Weights of a small mixture-of-experts language model, trained from scratch on English Wikipedia.
Size: 11 layers, vocabulary 32000.
Below are experts of layer 7 (counted from 0) of a mixture-of-experts language model. Rows are named router (the router's row for the expert), up (a neuron's input weights, with its number) and show model dimensions 256-319. Each number is 500 + 40 x the weight over its row's rms, rounded and kept within 0 to 999. Numbers have three digits each.
After each expert's rows: "comes after" lists some tokens at least twice as common just before its tokens as in all text; "mostly gets" lists some tokens that are sent to it at least half of the time. This comes from a sample of Wikipedia text that the model never trained on. Tokens count by the router's weight.

# expert 0
router:477476446523514403514545464434476522507466517459485471472516447570490471464549493464601523504510511529468453565417545560519420446532501513466536527460458472505538516495542521531520557551532491
up7:490506508497478407478530473472520432463509444489429480489541483454471490481528514520449498594490465499437479473481511490552437517533591499481517465552563447447609538498518484534507493515539477
up8:527556449471553542550456504432507522591508494524476521420485562481482475491418476463499507514486516459559518563501517493540468457582552496544597502474472458534537514496534503552441473458551502
up9:503506432524569461489495590475532482536438487557485434433551458450485509478480516563420405520444553467504499504520523460511560489511440475537538480518470466490497461426465401498534523496522531
up10:503490461585477471473567518528480498508513501494537447426464494470468476517556493494578497562527442461461463567542534565490490522513558505550498431454510469448550541429435469479491477525484519
up11:533541448515482538497517427554506501461532484482591522518557547510483517443469464521524541507510390487418544538500527554540467451505476512489511457518437536469521503548482546490501456460470568
comes after: "\n", "'", " \"", "\"", " Party", " United"
mostly gets: "|", " British", ");", " Chinese", " Russian", " AUS"

# expert 6
router:482452557554477484481450552459480426532533583522539451453464516502541592433506510500487508495496551549487491520540493466436531491472468491465557509427507574532575468530475522537448459544471543
up7:552531522547468433525468546560495454509482482498507541515475479503562561529486551480461491499589475522478544530498474576449478450538529461559440508588493475463501529604543488495455445526510444
up8:476445487488488474485530486529454426494514522506505471555525514566494495484513436503541507475505440506462451529503529436465541456520510457447465541444563480494496484523468491531448515547493544
up9:477551434597466485557540497502504507370455460523460551502465574460471533508504529403545558521553558532507572498502442552497523500468601521539483513494456505478527472504499481545469502475539510
up10:498454563476516483482529464504518506565512494466547471494598478505491545451511551452441539496529495520552508536489492550512572489380488499470461497571499546488510491503512468540525523472487498
up11:487465518533544534479426476451443552455478529528546545419429514487537559466538495471477577485525560474513547533492496464495514551483514557491524504423530494488455554532543492512506509519504536
comes after: "\n", " |", ")", "==", " ==", "==="
mostly gets: "\n", "–", " (", "(", "/", "^{"

# expert 3
router:538532472539502524472487514563507533502437488487457485511453450474485539503509570445502499432491447568504546561480506466457542502447523554538506549425462507490519480518508436507468533551497443
up7:504553494480484467472486492539489542512419468490450543551488519556455527561492519495461438513553510586482479480515518522515560530554445474468601569483472458538494555455499483520514413496389454
up8:498471523479535527495504485507485515549511494513505460609485499482481479478508486519425562498514489447445554506582525508559500476455453507427524541484483488525445463502450497518501566473534462
up9:464517453476463574508538519534508546527480540473528572525492439495519469544603474509507516400475472540586492530572504510545462498501491434473546534478531458495548437502456436528606522578530474
up10:468567564523500514467515476512470503544470576523476501481480547539530438564509470460494439423480488567546518482472586517426503511458465524500440536526543529461527516502529453442539501413488486
up11:431496496496535532502549509479548519510536529465486487477483452489484510461535457514465585516476442535494500486475465529559514401449538524495534475453487484565483467573539483435516530488555397
comes after: " |", ";", " /", " 3", " 2", " 4"
mostly gets: " km", " Votes", " %", " York", " (0)", " Angeles"

# expert 11
router:546567471512615479527404469458591519532531522474472564464552427476467553502444514456509429502514557493499481474512549549509514535541501407520533478440439479465518510498543445561475485474465467
up7:516485488515436504446530506492494514407507543516451563564417549491469444432442477556513493595456450480492444566548552528504549499532516591522512555421404492461521469439504543457509487431503513
up8:507493510474502496530495513466494464519552474559467409460485497465490597508568483491508514561536465458501492495469563523492511482496547575533491466538475560510484475425587517511423475431532494
up9:507520459512535502463406504453511498516472510461519484507501448540502505525558528484503538521474551524515497480484469587518561513604434527483519572500465569464475469557484556535456493526505498
up10:477549540458451487509500517559474504475500522478466522449505514484479514490541493475490465557555519463509551510479503467502543524577569481522522464542475481571506533544485471524513484479570506
up11:606500551508521490495427477451562466525540475483502438517524508417456417452433446558534401610532563507526475543487478496526513530536559485541513606557487533528516469562473480471460496450439496
comes after: " |", "-", " (", " ", "|", " 0"
mostly gets: " re", " per", "See", " ex", " con", " 0;"

# expert 4
router:530500551539553449429485543451561501494512495543491439431446473514561491467491563517543504464501524519461474466428471451512458568496495476535491574489546493441515473532558485476408518481436466
up7:532587458478482535497483472449521436523496497503608468478534454498473468498517531541457552440562505449486514530495583512534519433637516548578482461483541557548504491566497542538434446506430492
up8:465531538544542514507501500460466530553518518514536529525487532441519513533532474458431453506457540527519520511580500524431511518463472496523513524493516522558485580484460517561480526472542475
up9:532559527459521482493561525543497506493562570510487467470496469535589473527428451453494517547526486467483551445501508510535501565515506486495512479477480478504510545514531492502542521525486451
up10:454462515506507450564468479503532462527570543485577504522507506487549529476515473475474443502544438532627504505481444463502466403501511497631432593559464517556496528475464444562528476472581540
up11:461504546516539479514458581487439507523547493486547512424466539509577458424569533549539490452504538485464493427453558523490548490464524440450476461448520467470464448515537522465443450410547538
comes after: ".", " was", " is", " in", " were", " be"
mostly gets: "\".", ").", " ==", " However", ".\"", " died"

# expert 5
router:541481473536562560461530475522478470441441505522485497454584516497480474527520483544507486479555513509431460479521461495487509446463555551555549522461558552520499489471543543495526575514488530
up7:554477480487536426563586532488495544396463487484554418461472560539494557531503498441502470533527566464505541464467534476491508506471528419459460451450513514583431431467503535511459503520506467
up8:504492461511495487512509487476519494492522507468489514471525460615464468470491465524474595508455559471451391461484524563454445512529553477583498450512496486524537518459509445503488525574458473
up9:518511530490511430476498516479542431537528529500517440425463444468534494508438511534431462474483464488549470558508565525527480577510489524558459512523481528492569500523559560463504496478488389
up10:495503510521456554485462459522542480480462490554457499539453503525455518472470492520483488445559463519473552493580526474515535558476499524525519434491501553539441463494464498532587551550462554
up11:467473552444487443551536512557495432471443472432575485574529497476478477487510535511488510486533432586487487495560548431523416527528472432429493502476435549449484569484530518500502507433483514
comes after: " a", " the", "-", " and", " an", " The"
mostly gets: " a", " this", " one", " This", " new", " A"